config = dict(
    experts_per_token=2,
    d_shared_expert=0,
    qk_norm=False,
    init_std_qkv=0.0375,
    decay_fraction=0.741,
    train_tokens=1800000000,
    dataset='wikipedia_en',
)
Below are experts of layer 3 (counted from 0) of a mixture-of-experts language model. Rows are named router (the router's row for the expert), up (a neuron's input weights, with its number) and show model dimensions 0-127. Each number is 500 + 25 x the weight over its row's rms, rounded and kept within 0 to 999. Numbers have three digits each.
After each expert's rows: "comes after" lists some tokens at least twice as common just before its tokens as in all text. This comes from a sample of Wikipedia text that the model never trained on. Tokens count by the router's weight.

# expert 21
router:524465525512537464480488528471471505502502518500501519509460500558524530504484494491489486515477479489505486467514497530526551498487540523500545468505499512528478490518478463487478570513476491536488495526476549497494474479475507495510477506492518521507529487468497505488473531483504488469553507476482520531502502450551514535482469536474494446490495501515478537528459498478482545496520
up0:533479500431447515462472504506504457540504539542490497546465494506526508490472513459481553490474504480526499484484517566480500502531501496523538506506484482528477501489511473492514526488497521526514458519490527515494502516549510492490487458473506527494492488466533506545501494523473489495508486440500498522477509529504459508447497471545495482479452512501505502455504489513508536488472
up1:504533508504481506505538470495519486513525524486527508533487523472503489495484486461492481527445497510521490506541495508479486514495475492535506504492493494484494507478519503509508477503515466464486505519466488502478501458478496458478491508508446515480461469488484471528530479452481523513471480510450520493552530436474507472478513483482523465485519526471446523510508535517540490447523
up2:549487517528497498466509559512498511502506510539518508506497510556511500509497518508491479446528504480499499477500528474532456502505505504527498487514527525517527511505538523524518520478461465439494514537532507476500511554490553527504526518509487558482487494494536524534497514557466453466508522537511516492495489511499454466451503538467498500514547519501494484527508500469516519499504
up3:468484485498506513510539527490566525505473504484496514496487525499536507515483472454511520501479462517495538485485528538463513461567550485467466480449479512543508502517527524517509465501483526467494484513494534490464507499487419493474495489499507509534562489469519486504459479503512529530464497519473508482532538459512509488491496509485513498481503503510486488527498498519520522507517
up4:486492529443493462448487538488497513478501493524509495506467470569497537501469492489472472412464481484519519507502503483509552532525458511525499525488533473513500516478560515515510467466532490444498460535493492502424522533484471487482475505506508479540534468464512508480541529487448510493504506465489491532519459494492519453513473481538513504513522496527497529498519526519500523510486
up5:525490532489525481479470551540523498507523500462475521498525503518472491499520521485506479500487500512459490462547501527512440484494498505505491543526532500488514492469493519535567513482543493498498498497475482503478462514503466487469501498534509533487554514474492500477482514483512459508504510488459504498559511489493491517497522492491449498456499486517467506491512489511482512479530
up6:465474491506449478483511509525504487488425530503465469503466506545461530516495492520510494460437522476488492424485495505475528551484497475483523514548521503495474487496513469542517466509539488534551489485496523495456462495511488507522449488485506540521498509520469507461515537523501531513478467485491500479444515478566515489554507504530547525474497456538506496546440518485447487513509
up7:506480490488508504493497502508482451508476487538494499462507523498480517475541544474483500498542543515497499512469494489522489483514498476495483511520531498454486529518518482503553529525530508497465511508523492517514482523483479523552471517467490492497480478484509487475467511530528462466486482543473512482483519515541496458534530503526544513497492525468491513514468478487506512525474
up8:498477474524501523489495493486528556494505505537470499519517528490478498466485474500562536488497488509487488516477478514519531504498562539485464556503530476487542505509551544498508511503535522526524429490476552504499500508516484526469505462523501461482479549522466476540525505494483461513465498469489470505489410491519510529501517481475499523515452528488485483550525446510509441493443
up9:521478482479476520517508511509509521501476510539508448464533523526497479468472491461503522488508495489527528471583468481475476456529483512489498514508488503505467481516517548503531490474512456494491486472538551510514505489479464494479445497509535428509510469521487518482474485486491469481532496520491494450544452496538496509516470503500520526502517487503541523515503499516467500506526
up10:482548530522480472470488565498515474507486526493499517531482481497504501500504487445541491522516502549489469511507486469522489565493489508460518486457476496526449492475487490508528491449462524491489478514515534526486536473479531508521474433530453498506500518522484521499505447535503554489497484482505495497517507548548528547488485512476553464535471486456499525511493488475521520484461
up11:464490469493501497473514506478520501476436514484478485519528512479488484495503529470491509511477441519485519497491451545537547483449489512467496490521542498509521526454517494490523523491489502496563491489521455489491509507492497513512448492502482462496504498441475477495436466483498527509504497481442512523472494499508541493518499471554528494514459508522505537490542498522520492484548
up12:472506492485487497551479526539485492495489514497487527530468511551482494473535550491530513468518482475489504523485500507545481490486500511487483524458480483487531495496537503548493493469517489488499480505514497529549490459497497515474489477509542499482527517503432481498508530517477473494474504480472452496487521529501515514520471481500515483458515531509525476502491528475488472505539
up13:548490469510454506512500474468493514479460521523519498477471501521504559513542500516513496511527515502532496451487503502494484492502544477458509554533488535549534496463493488488508506502479482459523520529521522487520492538471515468529489479520507462513473506536497525509496496549489504504488481454494520568510432463470539499469469539551504497499483503496480507508470510517449467499499
up14:444488546522532459486532497475492465496508519502475514520528479525526484506516503534533547521500519487552484507506517468473491498498511484558517484479482555491496524522481510539538566503543498508485494543545517496502481487509534511503501541506477549534453512525490522489511457503478499562542533480493554502495519439530491529502508504508529465464469547485496511504517475478484486468487
up15:515507523476505506496500507502528492474514506511506481484479595498537475488514479464534532453509509474532501502545585495525502541529511531475502508485451501520514506478541481505494544547466475478458485454511518520521454532442510493491466507506530477521505477482502483500502455503484539479535496531465512491496484523479494484518512500509465524527485532519518457514523550513480494504532
comes after: "-", " |", " /", " •", "|", ";"

# expert 31
router:519510504496536470467517476440506546481465540516517509517483532517530546482494503497545479478479511477468543475525493577483508507479498515470480463540533502493506496550471499512516507497467506487492524505497519470472466456475525498526471546487506502533511494492469504483519508496567528474527480461489489499499487450507475509479521487521511489499490519485486500503476500481488511468475
up0:503517479518511544525498471500479497495523499462520499470514519525496490482470540514480531482495449507486490516524480505513531505527510518534519524528556498530510499525509531504470524456508504497460510514483499545489541486451535529516479511510537534494512454543476487522519563436536495489533546498454528531475498481480501487502499513504511484484515471533504482482493530473544484470493
up1:495553491481520508479524510495498469480492526458530495530501517515468535509516492474443458471513513488444504521497474490485524471497499480527495491549548524510532496484515506510535531478540501456536528498509516506469509470517483487520488543460484516524509498518532468497524466489495524513513510492506509510511499500496519530482506526482523506494535480481492473533485482501485481446490
up2:478539473551513502539459516452478477464483518507485524535495519510498537504517478500460532497444476492478505466495497499492538506506526449507491504499500521496514484568428500489504463490481504508524464492498466490461487512522498486522493509491517488494457454519446529505493482527474505477511491463466510503541499539497482495512499542513475540477491539554498529530522474510496461478482
up3:500487482492477527512518475481449520467452509529550494521488485520544546451511510498525478522496525481480458493539492533484511514517542568466513469489522493492505539476532515553485474487453534495515555503501507496459549539453496470509499537491454492505504484451545464504529495523488520499560501475475539531514506488504516502473489482486488494512497537486477473506481478483453540493515
up4:521512524513492503524470542528491546522483501514498499436484493537520492475512483515472469505503489498500431476503472514517530501447487474524505544514526472483525516516497499522498468447513499474522453459515478504487499481532516468510524527491463526508526501473465505496537528459489485482538511511484531466494521484476496482484518501507511550518473477483507518467517510530501476472531
up5:450474482494504511512481490516546496530492490488465481518459511480498509477485494476502503580510495489506541496510456518507464514515517476503487482530474481489487517487523523504469464485523470505478465496478496520508496478546465500476509480536531495503505467488487503505540500458486463489511536515505496548558551494494527476522518479505478490469511479482503480479477503512519482505506
up6:486520497494445511472519522499502507511489505496506475558490482501512455555480509491498517498482491512461523537538515529502514472456480495492495499541538463522452520464499451529494500517522492502523495491498529504480494511426508517522526519490447514530489460506465498511503498509504534498530509542553510544525481503527541559463480523491520466500533465450511528482512478511501516430513
up7:490469515493446507498490494494489523454468468478535514495480503487481496520504518499479485474466517513521466495465442518507482516545493434556474530530456506479507471509473527502526452483507494505500522526509496485429471552535518539511479519505445504502545485506481511458528460534505518477516535526499487528482482513469493473556467513477516500508537483488487526466489521516487510520416
up8:495564496493479456511474538546507478525493491508514475511503507462489506472509501497485472500482511497491511521467516502482506584554485477473493523470464524530494496513556506468497542492501508487514460510485474483503516538518482514494521508513490530491500496494501494512496459461513499481485537459490491501481482476467504543528464485501466543470532505522484491473525472529467495502508
up9:486528478499491469497492523501522506482496499515479483455493495475496466482499496477518488490463493458532514546473488495516460483506503511449493496524521541468526524471485484539516536526496508480492462528502470509481520505459528500499505499513531487502491521499492474480511464494485500521485489516465513450521514475503500481510522500459463500505465534444485524458461483506494467461524
up10:499518501435503474473470552486485543477509473510476496447505523537514510491510486460536515477459517504498480484504496508523533516497469520476506513504511515534490520463490497525505506507472526459471464506464541465522490502463456518472411537482531502506496484514476524521483476490486517491452491491505508547511514467515485490528489486511496536478511508489475503465510486476553484512496
up11:515471515517495535511511491474492496502509503507475508481513483514529495513537482489471489530502487538479481487535515546475515506487480511493486487529451497504500481546495461462458508530489496513480530475525551512490483515500491505476516555525471498522479497486486528484502470476494487516478495518474530533541497473521493582499444483510571493479517478510484532503488476489428491500487
up12:480505521494471524543526522485531498481484515502518484485517504509482499448497517535512465512531477519497522489531511547454492444486508494496486531470491537507477460505484520473449532513569555501497500459491498518481509487502519505522478478472494479497507492494487514520459473495439494457491531477482490521444508480527498467511489508536512527517459521517478503491503507544497521542500
up13:482527527491520495497517495519519525494461464536465497489489512467480493533519538463538479522485472481493510483510511500519515491500485468475476496441505514550471474487501511476463505477485509514556587496490474490499503468497471508487531509485531527533510500451503525528521514485509468504485521473500448511483480531460515452520473486509503528519456539508502504485492487509448488493480
up14:512494505510469499500506523488513500491512489521518532434491490502494509484532491491503509534512478477480499551509521531475500496524503468522477515495469485482482511495506500502512486510513513488519493513494472523523481433547553480547466485503499486478521507478506463463463492547531510455536517522499524515558523477534492484497501489482543466498494502513509504508492489482537518522477
up15:509496476485502480499516495460525536531525477502510505491534494503520478511538509498526485505508483534487434499501492482489515550493527493502476502468542492487494488528486514511511492525470424531503517462484551523513462512484486529463494458509473534527502468473489466528456492467478503448485487486461536489474467465483495495478535505525478496465507517489497506469507491489466491474514
comes after: "-", " the", " of", " by", " and", "="

# expert 0
router:514509506502535527480544498462483531536479492506533501512482505533504526482517486484572483441477529523500545458517518560457509480487513505480490458557500485495526506529468504510509519523475511500493479506484523496498460456473475470504473539492517514447499517467424500490525515508541526489496482452456544511494501472499461507493525537505495487477493507494493484498501480487497486491491
up0:459464546468546478490509511528533478511484465523516474496528506490498484454478511504467492517492473491520534465490490472532497465524448524496504489508513483509499493484502528508491459514475470474501540477458538550529551527519500499457497531479525562456500499485518507513531494526510528535485500518529499486532516499493461508507459464499514521471489514491510453505523508500463506515501
up1:480488525482469483491522507535488519534575552498518502496458488511489498482504510487552496488480545524487490513449542514478508508482506495489477518476485513474498464504464479475563525519461475498500509471480470488493464469529493475506522494516496495508491502485468499491433509473493480520491466491501542482446480491509528499518490500525464509450463527428506485488448489463501467461505
up2:491511534498474512511444531522501512536467519478502547511532524473462507485506508550474486500462464475485518502474492506504437503474500466497471496525509500553511536553538502520526492470496503504483490540470527452496504524463494426487520516505514477465508506490512468470491470510526466513540514513510441500492554482478498497499513540511479481523467487515514486473455496472493483501509
up3:495455508546489505467492511540503538542517516522513524475500471558510530510519493509534494478501501550520490496488500508526480498511474521503501514528454460499459523473474445507503492527506484496479545473467467527530505522467464457530553523465506471443521508514503466495521525481489478438498480472512508491536488460518475515481492488491491557498471524506534535495507521515473515508501
up4:509511484468520489480517536529494515487529511474474526551459539481494489508484563509500455493471484472509493480448504500495479505456530521496518519467496501518524504484487552465504520493484525512486504545461467518482464512497476490540541517454495485527491493458526487503515497475482511503499492481478513507483507512518512501559484514537524504490521535495518517507510488475492484508540
up5:536540512469501507465463498468571530499494512521559513474526522446475523468495522481550501491526485502521504508496478490477454515498509571498495462487502482494521520466530478499500484559498497484464523519492522486533527506487455474492493498471519511481477481488505498523544500484522510541439508520462501470510483496497542486529477534500503457456503502518503539525520462515484510524556
up6:505490491471531493486502521499496525505527520467469497499505523508524525478495520484509502485493516455470546557499504523531497487545470533467423497448536529497481509531494519482527508480462516471463523534453499465466533472454483494500530515467488509537463514440528461536536509519517545523487538506518525477490475485514511549517545510506436457508515538459504500451464450477459472487505
up7:512553536488492485537480504503457524535505483517529523482535476494486482471508498509558506489526526482516598464529473517491490497462515495496553434495493468490505470476488514503502450474522541526489516532503513488501522480492496492445479501507495463477490492459494536498487464511488477499504528476520500518469502507474487516492564510507526474481473567537518491550542504505471520514483
up8:518523471501481497451510500501499503511489512566520461516537497472535503487501502482497487490504554529511519474525517517475497499533505500496543520508503500471539487467485509484488518495479492442481528528498509487521527471485502528513524485487516489454478480493501498478508483485496486492506503493477501494538498456475502529498532543510502497538452518500510522516517503505501497493485
up9:495505482481523507514503537476500492539491515497534508482482514518506543486544446485511519464499500513566523534494519542524546506515516507508500531535523530456495478485490495502497480488462507493519446460456554502471491487432540447505471500513503521463494517496483496536508488473556477534505515484466477507491513533469458510520471496498498510498505501441538516489502545472430467518504
up10:574514539508488502552511508519486497500489496484516458493510530527468515495496532477483465496488467511475520475490526526503511461546528482518515527495522499493501492492539512473489510479519486509470521487500475473504494526499531488453471534492500455530495542523534496486510537485484480541547519480509521490500477515477488487494536514491526537474456503500530515496507519486562478446551
up11:496469506523508469523513523495479485505485466489512500500477492517519471498465500484530525452519539516479487492511506520487528468508495443545488475492529526526485473483486504494486519543476487525477476515502491539473480498527504503513484523518503555486504547471494495542483447443523482490514440500510495495456483470476518483500514490525487508529496491496519482481485528483485493474526
up12:514514488492543459473494479503489447517485532545514482493480532470485494499504490483515528486496520458451538486477452519513489516529500490439510520502459509503498524515455491464511477475506498513448549474492499512475470535522486488511498502500497514466475541476442467511505461464484543540505487457514539498472475456466558516490492514505485517485532541506487505472501499512465549514466
up13:487509539483506509465483500466474498527503494496537493485523499530507479482481472552503436495493491500496511503499515513518550522529490555509503484451447471521495535535486471471499436510513473491500505522452497503518485469492501489535505499499506493490515518467495517520490480464510514500536477464511555537519522475525482505504483495509487536469470504502479475465529463487487528502522
up14:472486492448480501493529522489518494475448476458498509503503539507478464475508501501511483517490481522526491468468544486526512446446466480519494479461515517484491540542542539473523492495501488538480507481497511513512493476491524486526498524460488524492498447513493501463522458492544496463504492484495503523515453490483499509531476537504509511480514544523468517474494507498494475513505
up15:463466541504494481494542511524524506539552485481536521497484499511498548484470451505475499495521509468497472548460498502522475558522510514480523468474499515492482511495535485476480491447544520515479519551476496562494557497503480568505481499522453543479495501517458500537501549471495518555489520513487501532484508483552548461457482487460541521475527439474507498492475530490445498519506
comes after: " the", " The", " of", " and", "-", " in"

# expert 39
router:491457553547508467485530541454514494526531495501537528505495487533501501505484495498472454475495496523499495515528489477527511493484515503479508454533507487512529532495482469468478557502530455490517498492531523476491490478505539462533503510505535468482503491511474532507500525504510488469520489491498527511487554500510474501512473530461525487473503489516457507484516489452485516474533
up0:533513496508528450493479513484519491486499502496515536508473521536501495531482501535475527535508513546484489517511543509504504501498493534517481540506468544498495535515495564515485506522458468539457506508494506464488456535485496485469508517465536490538498495502496499473515543512500492495492520514491495533483475548503465501457521487506472492470509488536478490465457529482496447537485
up1:533484494513487504510493524521502461522518502486546545541489498496488500535479512512500488499501498489498524483545471524501519512527531478490523568503481457531546487490504493543461502512480481437503495507484464518513533486500482495480454501454448498488533471480497524533493513536501487503505483498498525527553537491447523520465511515477518479506450520489496495480520529542465504521521
up2:488497523496516540464480505467461464479492467511499484498492496524522457459499542489498486524465490488439502504447460487503495511569478512494480454523550485503521551532517489470500475498519484572504513522486508462484531479558475538507486518464505501489485470512470507502510516525499491505507490521480552513463547501512545504545509520495485492483496530492523514544498534505475504511504
up3:523525468486530491506461509530479459521488509571525513509507464533497489498533518513483484511497501507504517532478548477449495470485504475492497504505463509515495474461491519477508523510518486487491491541486511482518465497473518457515495507512508466463528504525506520486491529495500512519488458455516490505497508491497535495474556504500525499540525452481441497504506524499520477535502
up4:493502507488485525497582549510528473499519534549502474510492514487479542491455451502529499513444532486527473478493493517576531498512516535527518519477515471496481522526458508496482459456518514508503499493536496538453509517466501508527503499503448477494478535485468527528524506479449444491533482449503495509525497493519573525467521519492520479486476510515479533507512471461505493536540
up5:539501500484494476516460486457471528474508474573507506495501499498501503547452506484497499508491538537490535537485518480491530496491580498498467486507520532478485506469507547472519540535469525530541502497481503475456515485505447532478486501515520485525482487506479496477533498527475500516510491494474488519527509514531490511486488545504512488474494482484528507486515530531554483511487
up6:558503508499468506475468459507506497505454546532522506475511509464543534511503513516472472509477455508505497500524459499458543516523506517528462523520519498492460520495497504546519517487524500490506438514503487521471511517499454449487468505511505497511492512494487458506495506568485430466569523464485511482502511516515486511483471503480504471513488520503502517484502524471510534497501
up7:486500530454480550516488514495513531496521475557455548493455497516524506486482495487484484516498522500490479507517543531490490538473495472522493503526502516538511524525500507524452480487537524498472537502539499513474511541501505530493521493514485502549478480510501514490430481507471450463474461486478508520530503536496447522485509532492509510486531523522505496475484438484473493508497
up8:524479469486516523530523507489461466490481534482492444487488529460524519514501518478507515559491552477460526505520484491518499533500508541491510510517488521524503526445513499502472514502464466446441502515460455476466501506494527509535475497494527462498502507504498492521480490481494482528457477521503503483467529515496556521465494509459455473516494494494516468458500530478508537537505
up9:534505554514475456458528526535488512466474500499519515487484494483511537430509520507549472522515497468509514520481476500534496518495523479501432505514512476491434501560495515461493467512500477484508499509477508514518538471511503529487516515489506494468548503514502431520486513466458476476496524500490546490487480497507483511539534447462504499510508498476508502521502504507508544507508
up10:497496468500490540534524458507493465521475532544523501455511484464521459469497497478505477487510508481514527519531444501515491460490474477493503510520494450473493498458543513502460501487494562512461517502533503506487541505506508564516493491509496538523532484534497516500531476509516479497528508498497503492490522516527487497493484498528517470513492484499503472462531523478499508525478
up11:529510517482457463499503494452493503491479483493542479535511468536546501489492495487482504469513487501514497480521528518509467493530543500509541534460451525489494529482486491544508552510504555520481502505484525468471450509545534516479501475487526519485534540524490529511486516491465503491548531470481512498506568543483515463492480469506489524489530519468428524493465491511489519478509
up12:489472509503536507502471518495460505477538494518460517522524473466533467468526513507504520487503513457520496527516514495466513506504495486491489503507519495498455515525495453518498526470536510484450540470502538515487518480481481516508523479492521485515465505508491520531503491507482482505477528520470462507497513480496503490540512512456535493484571500493484498471511490487494487525555
up13:485514447508469527512475489521513508486501609488512526480484496475492511488506500484529482545443474479514531458517495499508529525427514519486507526488488477512502476507513459478559506517536535478494472496508520474519478479483503472547508540472450545482523492468487480488482483494440521485508577493516479512487483482501527447461535494488473467499518439513495505528513480493554533490478
up14:496478506532479412490529484525482480499504491470502524483453476509523490533501521462557501511506494508483496523477525490479452454513521479533442489497520512492476503496498473508498520512523476535495501456477517506510558527504480474544480473509508522505550484484531466429523478517490513492488465496469490473467487503543517464539516530500503545459457500489492526471531508503480506539452
up15:475472504476474498518489522502515499505491483481449496508446540529509504513507503495476506484489501504480480459483534494462492492487502517544527503494521456521488555455556473516546498469509473524495505491514513507500550487525539481511474523507464460510485481470450521515509518461537458469489534490537470492542492521520550495519540468506451490489480510509475499571531512519480480479539
comes after: " |", "|", ";", " /", ":", "″N"

# expert 34
router:476503529550488458483502513500537492537460504501515514480469502475497510516475522493469527487538518481468477466529477502471536497482534516535494468547529530479514451516481500449493476481479471491496500508514486475498533474559534501502467521464480442515502463485531527485468494491504483518515470486486483531522505475566505490569554550506529465517464480479526537467552492475452509467491
up0:514496509483482480501483490495497543530510454502504508513492502520526484539491473503474510505499486457504493503506492469508465489507488519502472538508490522487506499532511470501511464457523475501432549517525499507502568488528502461539465511509534510521485486491540531482471495492468483510483506513487509471513457495491501477502466507530500459444488536532474503499475492482495479459516
up1:470528486510486492489515501526536476467509519526484503521493499485497462529500453513503501519499491482478466518473513520514487501459491517528518512504472493509524536491497503477507534551471488510433537467534544506519436517518500476552455445487533513501508529473504513498480538496492522524444480534471479491495474495551458483506493492516500458497510433504467473538448495504455448500497
up2:465483498546486523499557536501473535488459556515477505549482521479508515482502477453491476526483465501514542469502519512459493537476510532521539489495513461526475547506461458459448486481525484510504460525520497516485541479498511494528444522536536481540473455451528536502498516480517496489499485475514493516532470457493499502504532503514515497456504481463474527461487488482497501533531
up3:490515486503498475497502500499506468517509549539479497511475506476480480480514472496503510492451528482537480483561527513479496481506505507508522511510536474491473481462490531506546453523524505498517520485498497515453520495559553556489474494451496493484481470492473495461458484509503487554504520501510498486448484511518479484545489495488482467472512583467499474526512561535513451455517
up4:519512450524491508493500551530453456499475487475509496484479460485485473442522509507485490474461512502505508485475493494495491529446464495500525526482556505522455516514510475530520492524513499485470524533502501500543495511518544490484521459491485505505547506503503509480439499509510498500502465512526448531511508508501471517477494498499534501465486492477475540508472529545459462490499
up5:480514485487524525493487486514445501518451479510491511487492468507522505504516511482491484521443482485463496519492514507485496489501506461480478530497488522483468512505505504543549492507483490474505535464470465488511494515483497511495485502495480501491486487491505514477481531532517497530490477471527489512523526544454542531502454502481515453487503475558495488516556478514502475490490
up6:494531520547483503487525514507505458473490505501496479481503492516475525519438483499511515484493489469472469464505484472506483564534515483524510516485518476528516504486451463528488483518445476502504511510472516472511460505532521519509517472472524478504469484525515503518471512521490449485495513473485508512483549546503549446487513528485498534474532485473510531510514524486471488487506
up7:446519471522524443520478492503513490502498496505584497479494486505550486506572474486480458477495548530501523523512499502506460520460518516487479457512488524525551478502469480510499497526494501463521480500483504493504511526495473512525484527494510494477545461486522508513491510458507470511466506519483457499501461490526492507483529512488511520481466513449526528494493541514478488490467
up8:449498517498499518500504540534511484498432526503496462505474522458502489445520490509496509493518491499485488519514559556488504436509521546502500490485489515500529498494513473490486516507479514472476583518535499491510532451482510495546419522483480441499489511494529483499465486464500509494503501474501469486503469535534506520512484529506472492522496487492548515478496514499512490468511
up9:525503550470527536519490522504481488500478505507540532477527486448536474471545532503491493480504472468508490491498498491542541526510538487451523456492509471497454492492494513483494533452469493497502496450523498496492518544510461543483487546503478489530497512495510480524531465498513479515528505502512498496484500505513536508496497510445483478496507493523527497484487478510500515495507
up10:502493490467505496477472525496460498511497514505493505501504490465523495475537518463497460471536493502506555528516474495442498515497536489510471531497491486457506500501509507510465501552501508515516515518506485498504466473474533521491464486436496509488509507427460463475493494546491467503507517484511494549523547525497538517543521513479487507494515449521494481506548501535480507476510
up11:520490445443432484528523519501505492505494496470479479516489484513453520484511523503485497518514476529474518526494503490513513500467507549508460479494527516478529469501482499551490521511496529515476490489507500464505527530500529506511463555485516534501549511486487543508504449435515491515487538482552530529523481534535475495489472464521516502487498480513511488504536528510501509490528
up12:541458442498489504524482489489506536502504469469508469479492512513524508484485484474486460525495508496492518514496515469502522562446526499513467535482542506527503516486522515471467472482512504491484492528494489485515507481458560501498494528479511456485522514509473483529510520525492472480486524496491472490503479517549507478520513537499533534497505517457484510507498509442485491519511
up13:527519516513516487498504485489530509483529461471528506468483509484515475435512508511478485484524516495480517464498478506493512492463486516455500538478543488440486528531515521532476504492490519536464467467538477543463488465554534478488530504478482521469523513506559517484521532465478524504459491496479494538510514493507470429520508523503525496583488486503487519527520485481490541546451
up14:495527496548499496534517564475473500525511477492526507456511513528517490492518471440474489491530498506478470565477445532473530544449503503488494481536525536514487504529501464491534476536484504486483496507517494495465473468440470495503484525487473501529540510445516498509500501493496514447542469504505513489536484509533476479479527479542522511506483505465491532484493500499502532480490
up15:467497518506520531523514551486529518488449467508470535522556464479524487459496494520521494485510514512515485461474502483507489532503476494513519504523507508487509508503499547541571511497506514421472529516509463533495475478505520479548529515513543511433504486523503508459492552525487492486549545494478542502506534563459502474512492501459520481559472557458480516476503522512485492495485
comes after: " the", " his", " The", " a", "'s", " her"

# expert 3
router:510495569494505531490518516495547473514537478578490527496513488491485517512473488511475464460480467526469483457514477453475482491497483523503506430529512491520531517501512478479506528491509502506518520420526491457496501461472538431492528508494545475493486504491446502476519524490484495498522507476481509526470551506498504511487494505493523491477495494501496498489487504489492553490548
up0:517504505492487510504510507543460473439513469540475471504516480529459518452499513502540470521498482519512527519505551491514560505506520500527507470489502508485529516453541466489509483499506512471480503483495456507494499525446503498512504470482538471509494473466477496541490517513500497515509522504528473494455491519538523498505489465520524451467516474484471466493508567507516526555516
up1:475500544532518486496520486511484528553479505480489512484448491516521502480474519504514488497473495490449474530521430512483508486479524520512465510479537490525474536458500543471488536470482486527517541492499498497529498485457537479522483502495508486504495525517526508521506466502537502562482507478443468509485528470461537475502453487493548494462521510533495498443522519517513502520486
up2:515534520532509562462522534514541485497480550516495473509504539474491470500462482491476500502495527504497507485481457477488500513499496505523525507503509520472490465477513433470508518468526496482501524503503467506519495493493483565519544511501520497506501471541482520499465503502539472458505535507536510467469554544481460493495529459503507524501497489493534456498523477497467509500489
up3:474461514469463468493516507504472511487557511526535529486491506482517513479505535514517450491506486490505492514473472511533494497518538491531499458516500511531453506478539467513496479497510476508504466520467505513504523501467504531521494482540538496528530525457491486497496526532475478507498510507477477490505499531458530569519482494520547516515506478522519467515507485508438565511524
up4:517479472518507507483477485507521491510503453528460534481564504490509513511524500532470502497488490516476506480498524534493491453505501513518466516496522503521528504513515526488531489466485508494492467493540504498470498502496556509479482496453481516508527498443521553492534531512489537479497491473510520496515512508477453538533510557493483475525464515452504481544486498507493482451527
up5:475501507545504465486526480494478459547518521503513469529500441496505476457521498511447474546501459472515491500525457539485477474503535483495504534513519534510460521529476525517501480517507501485528515498497544439525518499502497473489464491481509495540523502483491505493485472420534508541528488473513523520505504532518506489495501485506469463521490485497463538487488506501473527491545
up6:485496471500494488522502501496523511495525503520442516494506484471476502512550502483485478511455498472526506450538489513511528500514506522495517478533479494541543454464522501498479467491544469495513490505486565535485515483506483530511470519489532534491486472468526502473482513528508484540471526521522530478484522514518511543484515485467483451502492523501510549533524505444542552479489
up7:522511479456502537532439472490512517503552504478496499534469477512477506483499549487542521483514548549517484491415508470491528525504529476460470473548517493489455511474492517533485454495500508489501515505498521495469496487504480484543510548529489526504515536530468485510448479550497519497504507483485504547505460505526507475518518501545490490501521486516495491477516518488492517479481
up8:470487512514508567512510443497519533526487501493462508539541490439483488526492554422496508499493514496521533489536505549453511433491469468507485519483495473537496444504556497485517532489492495505469510510487536511486497496489511551491445515495544503522487510460502490455489490468526471502502515493481488504460519478453477512535466533515482505505511489512516515504524513487469515496493
up9:498495509470545432465518460508492493477462496536505473454486493495514514472512538511519499461474483506499526447473474485499473454510511506499503472541466500509505532529510507478539505493573480499493502463499567505485473436468479486470517516515461506490503504506497489489502471498498506511548489470527447499477476481493493494497479520498529499490421545517499516509497503495511519512442
up10:514509464518468525524478514513526506476511493527521500482504493471513481504513472495501485513526538565504535506528504484503522462463555523489488507480486493532474490475528481502506451504490487488539466464476523498540505503490487537451512461501537491483502504475500508505479477504443482487504522507508470504493507469515454465478490493474508498496520480529515459470484492473472484510477
up11:539448485506522482491495516458513552505529470552501519515482475550507503514502537468552534526537482514486507533520506513477462448488533534477483510517514489499505463509538496505471490457455498466535481493488522493495453468506479446499525508484499494500472491476503511490517519493475534476507509475488474535487481495512497531471547497521536464528509484513490509498527508552499498480521
up12:449510502518505513465507504479467516502470482472522506521494466493541450494478512482487527528487511503509504504474492509526503509508512469523518530519480497536499529488504484567511497491517502514487460441478506532518453504505525505499495476503521504485518498531491471500472496495532519487529469513530522499480450522474466531484509567495470522529478499501472491504517493466532508518470
up13:472511537505481499497496507547489492477469507524515474490544469488510505560470502534501458521457459503493472474505512530477502496509509492495480492511485562523505520498478482495470502488488478519455495511505488518487522503519519522502500515449530536473528481525521530509485519491493505517509513488514531517465524480484483510504489521515458555479471507502529504532487516503459481522489
up14:502478483519499506520485459521519513479506493521541470485503533477540479483546516493530512520533507499513534471520525490471488495511519521505511496512487533517469554487456490520515485476447490525548501470472442466496499494533514487481484500541562497481490456494450495516498506475532483507503508457518501503482517521505516488487430447477482515525504525458478479495516466496514554491484
up15:488515543521502507502466517484494505518494482505469509532536536552502498509524493484484492519496472515500470516492494504483522543455526495471520497482481497488519500531456426471538512470508519467511492469490510508515494482451487472513486491495490500509504466505503526517531486539485535497504498503453517496434481556522479553446531490517514499482438521536533522499512514509479491494464
comes after: " |", " 6", " 9", " 5", " (1", " on"